{
  "d_shared_expert": 256,
  "head_dim": 64,
  "vocab_size": 16251,
  "rope_theta": 10000.0,
  "rope_fraction": 1.0,
  "tie_word_embeddings": true,
  "beta2": 0.98,
  "weight_decay": 0.21,
  "warmup_steps": 200
}
Below are experts of layer 3 (counted from 0) of a mixture-of-experts language model. Rows are named router (the router's row for the expert), down (a neuron's output weights, with its number) and show model dimensions 0-159. Each number is 128 + 32 x the weight over its row's rms, rounded and kept within 0 to 255. Numbers have three digits each.
After each expert's rows: "raises" lists some tokens whose logits its average output raises strongly, later layers aside. This comes from a sample of Wikipedia text that the model never trained on.

# expert 26
router:053054114197089169106082138109183136115099112214165170104126115121064120140101195153109113107173094160140111108171099153108164092099101081135131124159173114127165138071173075151145091144066103135175083091178154118094086089115149188128096097152127140194113165156112048141146047084128132111093150139140160170075133153145117095176128152151111185104159155155137142082132111117135144121146148161143165159164134122151073105179089105143157110092174103092141106086126121180143110114092164
down0:121112084133148100115172182080148143202166192155222153143193138120105159144181122125102107134166142119140148165142108128163141078133137091070144132139112111128105157105126065188163141122156122141121134101087104145157146034142127150136142144114100143125191103103094116138099115166095085167074087162158120129147183126164162171141160127150131085099126162129139104110144122123057002173159181120126122144143153113131036110139155069102174190080083148160103064058112079105099163153106141
down1:119083138137110126138133120088159083130137173086121076064196150127081155100151145122221130104132155126113132119117154166155143184139117136146079168157089164156091076102145063151136113133140161193145154174120099137156164118146205128089126107147167101136127105128209115089144123149118091204102164106112122110129126123138187173116135113073086085115141075110136166067083121125143167165123147088151119154150075076125136097104086133122094161112133102117121122134111110132138098197145160
down2:133144167151150165153158191109058109186147053133080161158153158145137124098152074105212167092100156154092092142119165131162153107131114119166113093204096125168095127139058123130153156098068117137093100177132138135146169100039106138142110149138146084172170150167126148120128171091051079037093168084114162129101114067197112082107089118142117100146147158122149132119106100146108125110075157119117120099126182144142149123100151131103171104111055137139059138117108115131129140132129083
down3:180129126126144152151118153093156141118137091081103097102099068082111157167115097138146086097136108117142153119156156047154110149099097093146112144104146115177104146123167110146119157157186134124108120098125217141160142168091122164059071129106211134174144133146133128183081119153131172148102136122135102152123146115141092126139121101121122098152152155152133144140160135159079212088178095180101164128225087158170124175125208117147150106161108139170116105088114118108127095091092151
down4:169141122159115184170165143123078101126111065094161167116081147045119170087132079119175103113080175076099147141074139064083175188165153117107105130205129125139134144062177104091150147162065222073080109178111094121115057162148137143120122166124143161076145173151116141118092126171076100120161140126131215143163137130148164169095163120123159095179129098175161121104074139177122118142131171166113153115110206126102121105141169185149128143134172137100101121094088093121124085141109126
down5:106151119157153101107165095092126124153156140134107081136148077137108155043197115164118132105115129176117064087110126117139083185131109117148130123147088185122106096125114097179147093097177190123141094097137167149121128159130179072188161141130176101154166194152072181155160097151118133179129118164174102146175159122125102078136118099162131119168169097120120106060126156090181100124153114091084153105071103109135112107111135132151129077106089132138111070088147146111175131150166135
down6:140112103097067138119156127131155129069099086088213096133121078114170137128130081088216093146086112100190147181156157137128077056126131145103107078178163142125124144145094117152134128143150057095146115152110159134056124133137140145124155100120106171172117100070156127096083140112150150167109143127060128157116136124098093124136110167129142122152155130035104183115218170112108134128113045144155094117129134144101127087145172117171130133149082133123169115152103115139138177108148154
down7:117122166140114161092133140114161154122117197161121142113161108113148106184190102150106183150138216133131040137103167121140129170158102133117107139119103095088193133101136090130122113131094111123128072118105153148102147116139126136121120083147115126164145114162108116178101107133098175080126110173091094135113120170153105093147136134165102144135167198098113161155107117149106148093128118153170182163168170162100102084140119132141103119137118154171108094155110116062122096152172132
down8:097102194124094095089090147147101171133143103112098133164084153153149107155131187137129098144126076116136115184125088121127126094093145081127136183117134129122125199130110118085107162180199146119145138113166096135117120088107128128124109098138152127147092134103085153124116091145192093165109110179105060156092106144137134105119239154120128173122100096123102166156158134102109115151202092109121143125093162119139122201140096116130117125165126116121103106128145113148132132122149171
raises: "ider", "au", "ad", "aint", "ya"

# expert 53
router:203153084140139106135147133129099086146114112127165070112161112159093161162120142098067144075097154193183093134134159135184124131139096183110079122177146193147164107116060116111109078181066107130191129118194142084108122105038156171194183112161114131114103183109141156114094153153174195086174152079112093160100129165150145074113135109156037117131174117152116126085106109133186127131131158149091198176160149142145143162134103143173132146140103075141117185192133134152154129156121132
down0:144113130147141178129182126157131153158138082136134154173139116136146200159154092183155141095118117085103150122154116127110120124171102100101116161086149159156090115114132157142185116102170152201072155173109161160126113133119101149107127090180157141151119095095120131122139117133149102166144152151175122079122128115129146150165156171094162141118128085083091178138144125133056151122085098141108127151108120143088123094102114088186123072099118134157144107125139164098147128131141125
down1:090191097141067115130087107137119074097166084127134150119159216094162145116136082136107099071163090157114105124141106161072173109168152060113148156154127120143124053081081109114171121125115091151141149145132099117141156090076190152128158115157093167120090140201179084155092076107155101125127134100080157098094120099081120080151108096142105132137168134124108078137145155158147194110136141132126188137115119079089156175180095125111116184149142089184082131124078146083104162160168188
down2:140177158156172118149171174181119135131094125137123181136146079108122139127188125110107158102173188096132097110153119143127090108119139121138134120134140106103116127079152105122145110161154084160118112130096113211150151132141077123119108125157078168096183061122070135136144137139148099153187155110143154150114102128132124150122128125134083155124129166135137201112140085126147163123113109163129085168076146141159177060067112128169164145152092110140116126154069133144152109148156069
down3:136155125084192160172112113147141184209130127154112143122124091112117148116123130210160118128165170115141118125075168089127145191100181113134099077177053185144106113094187091196068167095098144152160098078135133113144109108132075062129104159146184135158099196115124145116132103175071053145091145143130131173089134103143099103168116139130129125151115195088109127159140124148083117135117111130166119103138132079128122087175112145106114117138176159139142111163116107179175087094140124
down4:157104074180076111140063147104174169097133174149116161155135123143107084124136107100133099076142074126126146175097098188124174108135222113116177135132113150081171146185101191185141164108141121159182151105202073137139058170098165168146146145151156192075156085123134113082118132110140112174090097148084136143062084157109162147111129134137148133127184114201129059146137126102120111153174133100063150216167159112103113129159145148120122090118054198055129128055111192133146091118148183
down5:124081108162150102131147070157111144153134152119135159114115154108095114134126056127105141093131130061108158168111097118122161141131109151120100060141160164123080134128146099226141222126156154085131114080125068118118150145085112105119123176175101149186137155106149172126115152133085109130116112128085065105078180133169172057135108101142096117137129106066097068054134152119106133120075147152160100118143147169130165112117119148122134166071067168176126131084118124093161153135118166
down6:112115084132117140176087118086127128128147143170126084158148141118144155133132173148099141147099148182074157105133188090137153108144081088228113092120085123091113130159109165136166121132141146148140111148012092133130118076155131100046131134144082114134030130205133139103144154135134185085154134115181104190163128051148146145136062018136121114140127131147129101098122122147074114100153111108151138098090121186161052077156120108126180093116139099115145128092137152178144125095146109
down7:074138134170134160165129135114067181145120141142154095177133143152106124098160143118162170137153116123084139136107090105112138083160133153145109110169086160082087146121083124110096132147187145063077191140054043133104139158168131159168103104082075088097103113124080118115159158118145122120141138136061168115102132156154075129106161127102154169143130128127134115108142139087099141139148093133114119150077125191179101112085181156144125134162149108141157097091070163102114091170108101
down8:155145116074120189124152147172127147126199138095070129066074139131112143094100132110099145095080189126165164063116147099152139110154156150109134114170122168154108156155175051180119102069176117115130170153135125078148151117101139177090172119178135136092130127076094093089093170112099194101111151172116145114091119155088131145105170119060126172162164094150120107177076087125184108152143135093047135066118095174154207152140152156109108114152093071121147152172111114064180150104161089
raises: " it was", " it", " the ", " this", " they were", " the"

# expert 57
router:151155109156091130101166054118105127124156120121135131133153124090177101138114107166137127160122141102099119163092126157084215050128150145109170143174093116100151109123121065103139120100125072142182142131094139139140083067149181158123111150133125192142105165127143133100141133140255126166154137110083060087046030172155173116116128123123111127214077125118152092151099070186155178156100117146139148141068124163115071144146158133173131153103127128127175102094099096126089136156081108
down0:093140084166139084153138159134159148138099180192124116111135102125161129181098064102071167111160190101131134113173112165176108114078205204150108102119085107125139168134107126096073088141153132118107108118129089122121090222096162129165156125058164130097098146158010157111140214116110177135116128100130146176154144131129109104136134054086086095137174115118173103138080118080138156118149066122115138123173127172136168104118134179150148094193131103161135103124093075162123090162165109
down1:100114122111111132147031115141082119111204167117178070113115167208152144165081136143090143113155123157144183118110110174128071146133113140113103111156142141157133114115129139122131050100100192099095145175071199145091166127115144123099076147153128087127113075074102109102104145195130098158097156124094095117145095082171175177116149126119127114111159124159072103129157093143154060100154087103084103065150189106186119151145120058194146138137156084117145186107188094138146100184135150
down2:103134157087129132118149138124101120127186135156111102147108085120177152140137161114097169083140085164072088095117175057158102147118087113156129054163164120136090097064146145136152131179145143135164108078108114109106153100153089117174075158149150096136138131083139094131141126152161147096124153076132155121089191136091163173093113171125101105102104129100138162125132080169144142154140135091127121072138152145133142096122106134109164105121150108177111191098119153101205113137103086
down3:073075147122100116091166081071160111128123127152138116116133140087137136146105225174108111116159056181169126180137182105088159134120122093080155132136151106115129137138146126115154158088103176107101081129112125178137121098132152091118206117111091150119136129133118151137160161176136157157110069171125128138186083108127089169166145138080132110078126136081132114053148136118105096052171174080157132124090112116156142082137098153060132164141143119131110119088075128172179164148098126
down4:152079142178120118152103138127135102080139148161180154153114084108147085105126151130108116068125128131133144163176115111134104126103117077102158127112159150147137162123103135174116071182116111081174096151158090125053131177115156121132115112087131092124070112139101169139078165142153148100129076107083108106118143071143133173077140068150105158161170132114109138217063101151134113145154107178156079078127214150157168182153120070139146115079100095143066097165103137077159166083182125
down5:137107176102168125107121154139192142162174182130139128106135168152161102150135114175177180079155108107140097093114125137122091124189135133157038131121160142103189141154090121077117107123169144137070155120101128090147119097161067155081132125198083148041168108137120144163099146148095118176172118087122113103094099173106171128129126140112120141077139138153142131149104130120129163142095103137117176145130192146167153122132153147175121143157119139100137149071166136133151075078148114
down6:196157114117177126172132158116111125132099117090134066167123138108152169073186153133137170193112117103136165173140109109148054107052147151133145109103168200117097121126157118098132103111080103134098142113095082115135117101193153119131140110073184134122136080113142163117162129207141099164152115119156116141151120050149104089155152129079135113119194114142058185130138164159132149150132136238120111124127146102086070140097113118117154054113154083170137102119128134128160122078080142
down7:093067171157133122125122122123124061112101084099163151143182160123137202065132089136193103076099124151164062119156060128122151112133157158127160115120137094150124118096128132114126145124145136083125109152080168130131085176108108124154059064139156118094133098105159040129127141101125147079134142119137133129091159208155150112156141113183139100091122131090082133141164148161101141146109147119109124151164136092138192142130073088152220132143120126165190134082088126112156079156179151
down8:154109118145093110121141177106068105125192076160107099129077134169088078100189135116207144196166175070178143117110119170172131128082096159188111152113151175124131166059106132125127148206139114138136138130130159095066129116086181171166108110159118132074089061140157047112165115162157178117140086187116124111165138181130183078100168103100117167118128159113125129166115160122131164140101184146165095120118108061109155188138121156077115179121140139099102112139161112089159152209150153
raises: " The", " that", " this", " it", "\n", " A"

# expert 17
router:083134107159161127146176089081221143103152096138128155137127144109083139158121143129166102118152106122097088114148168146069105121127165125097032130146075110113165149130090191130147157111125084163120177174076178108143064099112201119162104185145135146158094105100077147173164081109115105157162118109094136059190161126191095146126099124177105085157090125167154107153114095111099091120169160115137066146065131166164076165153143157109083111136096096130147149149166129160146073159140153
down0:163133110097119104162153162133103123109114127165121124144110146114135181095109097136129097113168074116187137103098130096144123077149140161125161138112105131145161085154074120056103081133116045110143159153175117123131178106166132171125088123075148151073157149068186095137134119073115121124096106121076153133122124097111110097102025188143110139115134145074100171138141106134136096171112145185145108084158182144156118168184132110156088186156064118104085112132131146127125152150139083
down1:121170183171157155123113132128132157150180137140081073136181080073115076104103154176131138168107070089179120081100115110177129153157135062115135080090093154140148145109159148163125092120123096094154117132133131146102154114073121099098125133112131044132129096090105126117132138165105150070175119138129123138138147117114126123085149151120161116175150118111155131113093203211076111113122160120101122176189201146135075104095093134102132174083097100142150101127146112129110160162129110
down2:171102134163126097140114191168155111108076118140103133117085125099098149094088184140137096156138122140111095025150136133118105144146094125107116112154138139129130052148153118115128099120138134120115153179155142101171128138098120159186185148193135114121123087110103139115110164198110130120094206085114175152098142084141129115108117136125139132090090141162085107144126072102094132124130129120115090100142157159171046141096130141113162126123139125168172102123139143137149182127117131
down3:135115126158108164135109171113177113119096185166107139094147098087038164102110183132088111157172083133126113150122108094110133180098131096072094177119045184144100106110202138147152190117172115110117083153160058131132085144159144118168085084153107089133153163076124149136152113154093143135121154083148161101125132091080119126047087125088143171115141087134113115099106109190164114121153162070056088139124145134096158116213130129124110102163135122124129090097134172125123067110157210
down4:105133114106195172152142122184146121123143099151145115130093121189195111151109152209150117133125106172084093102150195136184119125183151151109113149151119144102113116118093114129108142110124088138172201120091136124130118096087172099110123137113130137159112099095116089148204108163090183160062122055143122119088079069139130132068126152137127155125128138118114130086112085146161145105082110123161188124158194117116153094111133057122156172088177133095144137142148068125110126187107099
down5:148202127109123119149160190150152084113100115211088113123105105134096161128109112101100124084142111179122142093167122184161101150187105121168129101062081136139133119117107098109162164215132152129161144120153127153066161108149150126163136125115145086099195147112100145115151175046176123139081096187101151213126132147128120125094120139133124120082132140118144146091136118101134139112092102131126137158132145175143105173132109146078100137155106129131086133068200153113131100169131168
down6:158169105133202128094157167084105154176102140155121111077077127101171099154086086119162117175139131114189076114148111161147090158137092084108129135138080190146159135085119116224177140117128104131136140082137104120138150166134122137140085150098113090109045111160153115129135146122147122121096098140148098124132080146117114115164154128135135075137124142137131145147108099146132110148081141125120130133081070127110141092191170135142114114084173144101082121164130150115127124158105103
down7:147144128169096083155114117146070141160188091176131131064168014075141150125158076115170183131086162127139144082105162108178127160122122195165106147107135118179140162115160172146159171160151165178171152123137132135161125137124108160080110109115198142119146146165093118114172153158165198112188120167149131094118106106147107105063147101106159117119213120151145137117053087053129146187184128201116167078135103084174158091126062174102181076168109130056145095143150157129155106120155098
down8:127141113123129098210147109148151100150064170098134080148088113149076125087172127131146131165085135154128060113096122141171148050169086150132133108110172172108163141083120124114124151108089099052196140106127110101105187124103090097129082187090117190087138139122076120083138151128204109100128127162090166151149113143120127157101077148122130104075106114091127148075150141115151133137079108074120199150100063143098079136113136084104133144130142108176125139065152145119074108151142106
raises: " at the", ",", " on the", " in ", " at", " from the"

# expert 61
router:166121162117160179127121152119147075072134115110123126132143114113130165137139118125145150131087157125095151123172111117118098132131124084104139060118080083142130124055121112133116151118085160164174141182072141107126076151158153103130204236111182156114176150184116162148104074180115126114113155174190156129135150138116127138168128152133113124072146100101125136112124124158104124128104139178204160178063119128113077146135109136155099151087092125144185076172070139172127154152084160
down0:118124142138114066098154137164123131135108144106119146115103156144161114133142126175121119112130127180118084121119094121148157128106126155154137113157080119081117144149116112184117081167178154127161088176146149106111115154138088147093104064170126111126134205146077100156115139059124144197104191125175097113126151144071137135112168139120095139137112101177147103181172112122119098135189101166154145130133153202156100124088077132130168127174175082128149134148132054145132144073152151
down1:132102067121092114160141068206115119089098155110182120080097148153150119140107139122135112160120180163133171099113136126119104106137126128115136103142134056117091133133137130038072100162103083153089123149126090140114142156122153122089178111183139145086156115137168224108124126146118076112113116168177112076126125121124081111137126087155105118100096094090166149138121094112062133137169147160139167107105112119186147131184099170183124175156125183137144169100100133031115097153109088
down2:132137171130123133108091120168101093116212146081188101151116110107144179090133120217111062095103166115099168151117143137095143172106171135172215141108123110169090080120078157112147110162154135154109138134126097147079131132118153123099113171151168124168134141086140135110144160119153128118099146165130196117121151121192118109142101170082132125178160166142108137111138100171157139133068140129162205087141146182064131122098118144122149123188091180164170158159094136177194063115094091
down3:136162097079172090095126116155136107185091170134142116123134168072149174167121099083046173147143122111179126135134138152133082156152089126141120121168128160157133128113140112042131099118142154124075127116120168121108134150142139121116183137111183156167134160166171112140094046127120107093116081116108180173122229109128113183149131135145056159130137112113136124144106126060116156168111136124133107151115110095157185189124110160142165132065086109139145110169137069152092186147163202
down4:143121155133197129068070087163113161112141062087130122099124108206138157150116176130139135142130119141092110125101212092101146100130043154100087127126081163030112085087121143109115133136130082114147142227177154204163139111082101106136128117127173161160141160142149151137114169082129146166134127156162155151141073130117118123149115152121081073136130164174123126131160124126128098103153104112101147108140104126132094146125165103143133125077151108105185085166129150137104085197139164
down5:087174110148116166109154158122115156000176063168187107106100116143091129142119149102078153120186137141136177158101129136165072149133174177125125130132103159122114172107145169128185141120119047172151071093136086138134116155165083134148165133130140127150129190120112144161156107110125073125139094165119153108158122122136115139084187087128135113092083155121096123127101109145045130085106144102105115127130078149119111140172129077084140189090171160143078153104133155147162092136142152
down6:195079103080092152115161113096131188115105153124152132088128169125161145123115127166097158151100107144124145196119183133159102105171123082161159089170112086125145143117088115141136171056142122138134168131133139093160178125116094148144118136085148067124157096099116138188142142163175146182148177145149103146130078059151111164141123054131120136166169066109120138125126176138140129148087135162094181131172105131177118113127130180172063094162145149160130111100137127158186155136079132
down7:138176095097154023165154201123082110124071147119099139144164158128170098124070048136139140143127070119123148121104149144137147134107137095151148146202158172151085178143158188191131133167115165100147140069095174091126108207136101109112101113122125109152162110082085130101132117138096116145176203142139100125113145098166120095169116092177100130100178147173092088107132106170156136108148130158139086139101115065082106098130144129103140101093123119154198160172158164131101057103096135
down8:084154156126121106134092126121171133115119111161091130104105115129149109094186123146134176112109139086150179149151133111124124108038086186136091141116183131174135144152135067072095130127158078078093110093140122127157170097125100135086140152083153143185083111105043109140105074135106171111149168113118153174131086095121121126146166090163158085143176138120156116126114170082122126121111163117097127131070139144139159068114133118126101063144182087139133136160123144138126115035149102
raises: ": E", ": F", ": D", ": S", ": M", ": C"

# expert 52
router:162129173169160116131167113121160106090156208051145096127068145066144198147153121171093119150093090121118184079113124090124083165143075055092089129120137142089131111099138107107125144122134147169102151119092170109096155144131155108150209101076166156144099105121088166095129101121151074110145126114149159104136164142131180184151139140143117156087161133174172084146152142139102126132103171142194191105103177128101151115098130103141050058106174103141115078100151124091150101110101151
down0:120134090062124115133116119117116127129108170116153060113067084073146145164122130142085155075159149121167108112143069137170138110156093085110144127128158104185164128160143142111124150113099115153096156111075103105140125127162227145126150101134068118102145123167141116091125040158106075171092101175140146150103166128093144170114118089202127060116157098134074101186105140103146159178146174099169150113133058065163083142132141076158122115122157122113150135171153145143109128101201159
down1:124102121161112141146088103107076130150134206142039133162115148130096139115140175139137121117129155177109053166118134126098161173110095180158080142179135096118170178108137164104099131132067124144121140125096133101108146051091114180151170110108146127117134145138127102076175112142114113073081103115106082076165135117157158187125140084127138124184119168217131054087108142130139067133130119119069171146116159123165149094083131151128136087041084206140145064093180101077150121084150168
down2:138110067116182127167126181119146130126170107116142137141099070154192093079084131119106133118133155103105142096149169115110112123153130146197116042147105134100130171125104096141108115145101158149137133109195112085157118116132115135143181146140175069160136184132135216146106157113183136050128136105179096150133109178170134100134138129124226100109225077088164172108135088124144076051125112104120077121132101107173104133093095168145163084092158144132123140142100097084142062223104106
down3:153162178086177067151093138130076101144113151140198162114130106119128138161093115144118196143160176135088064139148108116116147095149160162085115161145117082102113136093164107178106138103112163096167138184134075161100112168134110069135100083116143172160156161098128146124154095047162100185134089138090175140154115193131133103143143127118167101154139115121145118074103115123171118117124143130157136186138162161142113106124118164144104162115122110119097128121080082120103154166201139
down4:144141115171125170139102116133146080148177141109117133140094158129200140121164112181111135194188080113122136147093093109102087164137188102165104142108111068095125156141149166064173139083169159139156124116144159108127110097127125129142099169156143189110153040156177115177090149065163119140107121121156133096112175128093133182145113113071186180043155143113173203108129138133123179108061128113130065153112104144071133154119048149076115151130174065111171158142110141112133147155106094
down5:212126091121161113089166102133204177114183081143084120178139074109108128142138153175141104137215124169174130135102137184155147164117151133178146131142135126119091090125095089160122204130163144117137135179100108132123121068099153143158132109128118117124168118134118131039124171092155180069183190144182147092126153131140101083102127126099134149115111152161114129159192187131142163129105110072161122125126176102125129083122132129135098083127127092097072148107131159093179061154073120
down6:140138161149144154193074121194110130126083132182135124106158155091169060141109141088156187108140166144058168164120146167127111096158130089154105158127057126157049144135171142172132149086148097122098129142127156156060179124131161152102105102152116117129180132105098093085073173131067105117047136151161154142102176143130149097185088090122151105101124120147144107112161107133129078090125083056107152092150145173105124146055175090095129066084118119130138162142158108123144151154108150
down7:127114123121124164126179104089116135146139081112043140139109169094124113100175132106086089155168122132116176145165142128133114082122117175044148088121121127119144087145124130141182108146136099113129170078063095080119106133072109104104098143113057135166124165135106125209150067120171116097105146132136144091130116121173184146137137098123141132110139131123105077119088120086097152178084056129116116153130119128190073142156148127112161200097093103079119147107138199133123060135120106
down8:133156107156161136171113154123141125154179121128184178131087160141127149122191134083108152110120070093152128145124070074095082114091173185137135139206079141083157102123130174151099126134133132094142101136149106184130173141132172145198063157135115186121058189098174177127149098075042130180126140127123090132164094126146135124124153113139100179139106135091142142091146106094130106152168147099168123102148094150087203142113121157157145130093125129213147132137074115106126175129178139
raises: "\n", "\n\n", " |", ",", " in", "."

# expert 44
router:144151187132097135157154122158085128133155090094159179190136121090168157143154171136138136150119090135141116187082208149092116117156129121121101172128157124124110158111129087168189046133198126167131085108155177117127060146109149131125144139118113186145117159089115186137104174118137113104133150184094123148093135114144177085117123145147110105107173093133165147087154141121162125109134076117156109150164140111108126174085145085162152161054139104142140213109100180159106088129181119
down0:155082172180105058104112097126134112084146124145153050126129127133063135142110162153127070129077116160104111122132161152108171123104122140158143115113110097117136142092167075087133177149105159131177108114135117172156079128120116135038219140098122113124141120113110131161108156119139147116118157198130117157154160055097102148138080205171109093096106126147181108188106141190143181113140119137163128047117147121112159125076097129131091165115141135176112097168067072157189091105110098
down1:128180138179058082168146180160107180113091122149127140085114114120127153145138156155118046130081136154101092171170173179124121124082164124139109152061151095083126156186124165149154147146130111152147130109140119118086088077106085148140119088143135161130155129141111144146129124045126120117091109110108109128137061143140129113123138165107055119124133108067193135100131151127106131112162080115068151144104140159130133136121126122114147168174142105087125130239149127164146141142119149
down2:107126138118100137102142160151085140136070111161153141142166088094107150057071106118152130109169123085126145120121124156162138105110119094087125126168091165132091097145081154170137087178132106119131121155113099172104054105107144102110134122123173150155119123177168110124131151153102145112124117196136098075137135124169097100075174139032112098126145105134163138120109147136106106125114139125177117147166126111121122100116121108166109109148091150181123165107121106137201106158145133
down3:131149106164083081101127100087115102150095109134103180174132096096128158143105150128135107134111139060136125113130141124071129129160139093122148134120129078122130186140110112104060094117142122180094120163153092088127124084139149039136156156094130128034090104189126107127075117194182118154127106125148125196095072137121123050138140199140126154131146162115100121090041155159113095091066168121135171155115141141148137094133135115181115197154131147146088111081165137126049125118136139
down4:133082103146052120000170120188092174088134057095071078124171151140172104123127091167122157128139155131087148133141124150114149089131109151111162114163073116169053113124092066130145120148106137137097159134129126140147159092126109106149148113124133118151128150100131170182121158076154139110097160123148166116132145137119150116122110122084147159100141110160095132126125166107154122094111110115149134172138089132057151123156110111157146092094131114164124190170113125117152182205164075
down5:138043154153131116132137153133160095118021119079163156075138156120083129095119113157160084127061113144130117139134140134104175155135157122129135079064086137130142197171100203119136148162109123097153115125167116107082140163131141099124137108138126151118167081163141080096137092095133131113089129139128114077088095136174143165156145171123107166165136175151138140131116198122131078128146101136140110147155126131046114147105127093153094131134117129146199104106098128122146115115108085
down6:065155141106129120086182138091166121131075096102077142090135116135175115066146141157091117118154144111144156128186118149142155177092096197143160102114146132089168188178166167192060103128151118133096106133156097057119127113160123135199144097161130140145114109116150079145117122112157180134151120101141096162130158125194057104093132154123141155073200162176084160141176150113138148073178170065133123130116068139120160143111161092097058130179205173120108166124206082102195063134086083
down7:145163079121120118113162107071102133115123117130095094107117125174168117133166149124122100109157137138191153163140105110177068152148192087140143178123097175100128135134139119143070159146110095118139121101155177145106129131179143106141123134113094178158116154141140163079142123125144129124135121180103125211065135208162059170158151211096104147045119135101140113156104120137107094104120111176130119103105189133115158087113186149110138121136140124092145083145108118133125139189189072
down8:129128157203167129090101105116111097133116073218114051137150165184109129136159130138119187115119179152118135191156138142142099130096055105127116083116126124098192103131130118130151119093154184183164165101107119122112068139120107110148123113144130115131096100171108122131119096133104130184103108109130191132138112191171128115126201144167131164126145052124109182144107111142167099167082102092139155106115153132128151101126096139093080152147166043129141118111118122126107187142145143
raises: "ic", "g", "ess", "ph", "ik", "ire"

# expert 1
router:145142064140163113155164123136103127123072135081116120139141126102114086108138174160147085161114150099116182112151172106145171159151106153094104095132160105159158145129149151141124155099100070159153174169128110099155096129071137114099096098117202102098131079165134094082058128124085091132130063144132162142131118167176079125090148129092099135107145130145135166146103121109122175166124098151170144105155129132146128130103119104104123106160115147121123147108144115160138107085120128
down0:071145131209116079204078151110178153105105099043102086171126137104092141159100159166145128082160084151199143125167129179169113109157105101158126116097128121109165088097181186164054098136136140132097102126176157193117125146136113153108042064152140085142152152147094114131117059144124121117114095147075132094158166144149158143132119102140130138189095158115121137061159150109142108131140149208174147079133144140174133149153157095147113104142143153116176128155183117158153096083159164
down1:092137159153101103179125149022072168080158123099126119121113127110108144099173096157162086130098093149162162192141098154074186138131137093122108087124147124127090085084114125082146136121240138125154167185082064108172152178142178133124092126181198158197169160129175142183122078118144173110155057189142144126085127156105118082117071153137063134120147125128118137134108055103135136128113136111085140161092123122128118101177124093119112083071077171091142148133098187124204156171151143
down2:087109134121123105154125066086120185151163112137111078123125114140141134127098116157091118129126082111130172143121120145138142075120140069174189102152134091144134131133098145172112135131128144086147132115145134139180134158169155175173126059097125155106087095193116110100131121126095094150132103109124128118111176163098099050108169103138119137080129072114076111138124145116118160111159125096181112158160110122150148136122106142053099124157104077121108154138164109186138118130160166
down3:097163121145098158104144073154169104125145108137127102095105108190087137152089096125093156108128163076133135093163169129158148197173188086161195108136124153128075106159118113163122093067075117144082193159124115141091130104137194159124122113171169141118123046094093134143096193119134051133136082165089180102077061097149102170145109136122177137117054088144111135145119147131133158102132144130125191154130165187093136123123088114123119135122111165107164137122164139118131127085160120
down4:148109106144152133159130177160172131093173103150140025159155104089165103112125142123118153086124121158117153103113142195107098118092179134121135124148162161186162119135114097075160105134128128183079155162077158109109110192099202144147151110153170163066140075130107114131123163142128103146091145103103109174118135125158081091127110192129182183128048103131178144118122119113129127139145114149157119120200131181137102141150122158144157116149129136126110126135159152144142125198142142
down5:180087118130165185094152131046079117076110161173170189096135107130109160137146151080128120146101075134099135168155139098120116143138094070096094125112151109150180114127148103096157105172234181025148104170125179103197066127143085130147091147071103129101193089157091116127127139119100144190169137122116117146138096147097113099087115199136136097133157119149101120141067127193109139121159134085185138153144130152125105159105172145081110126134125087126111146119140093167147109142104137
down6:091118163115117090136151110139077162152054143133154139138119131171131099149130158156140168110195139123153125138103159145168138082141143088137172138169130132126128141095151179091155109138177144088128094073208162111104103171138080070146101146171153074139147109200106205110127142081114148149159136141137152111140126084111120168201100128140159115095108081147135084086138122117167133106174144074131156173105057132138119117136210136128134109115116087106090131163115146137190135129129117
down7:113141037165057126161119092068142100162131173112092136166078098086111067126131127118119152138119051127122173176054176067153205107108140135164141142143121186135136127183160164148113145123105145060127127111138138085134112158110100106169068076095134176129136125127112165161179124128132133093190127131101136110133089133157136233165114120059135153148130089126133129079156071175135151129156167165111133105092089118164167095085059123112081130133131079165159116120127061130062082117170108
down8:133170121066087142130071140112139107107126071124137083118122076159188168147180157142120124184116043157179095157070183146131135107123132120124173059126146177128139168077104193101097179177097108137091165095125109165154166123105112190096095134099148143070109093127103138136066169104101126110095125121150061169113082152137157123135134176148160129139176151127092124144146093142181153128190131125099103097091158144147123116128192113125179138160141116121127148143189108133106085137086138
raises: " three", " four", " six", " eight", " ", " two"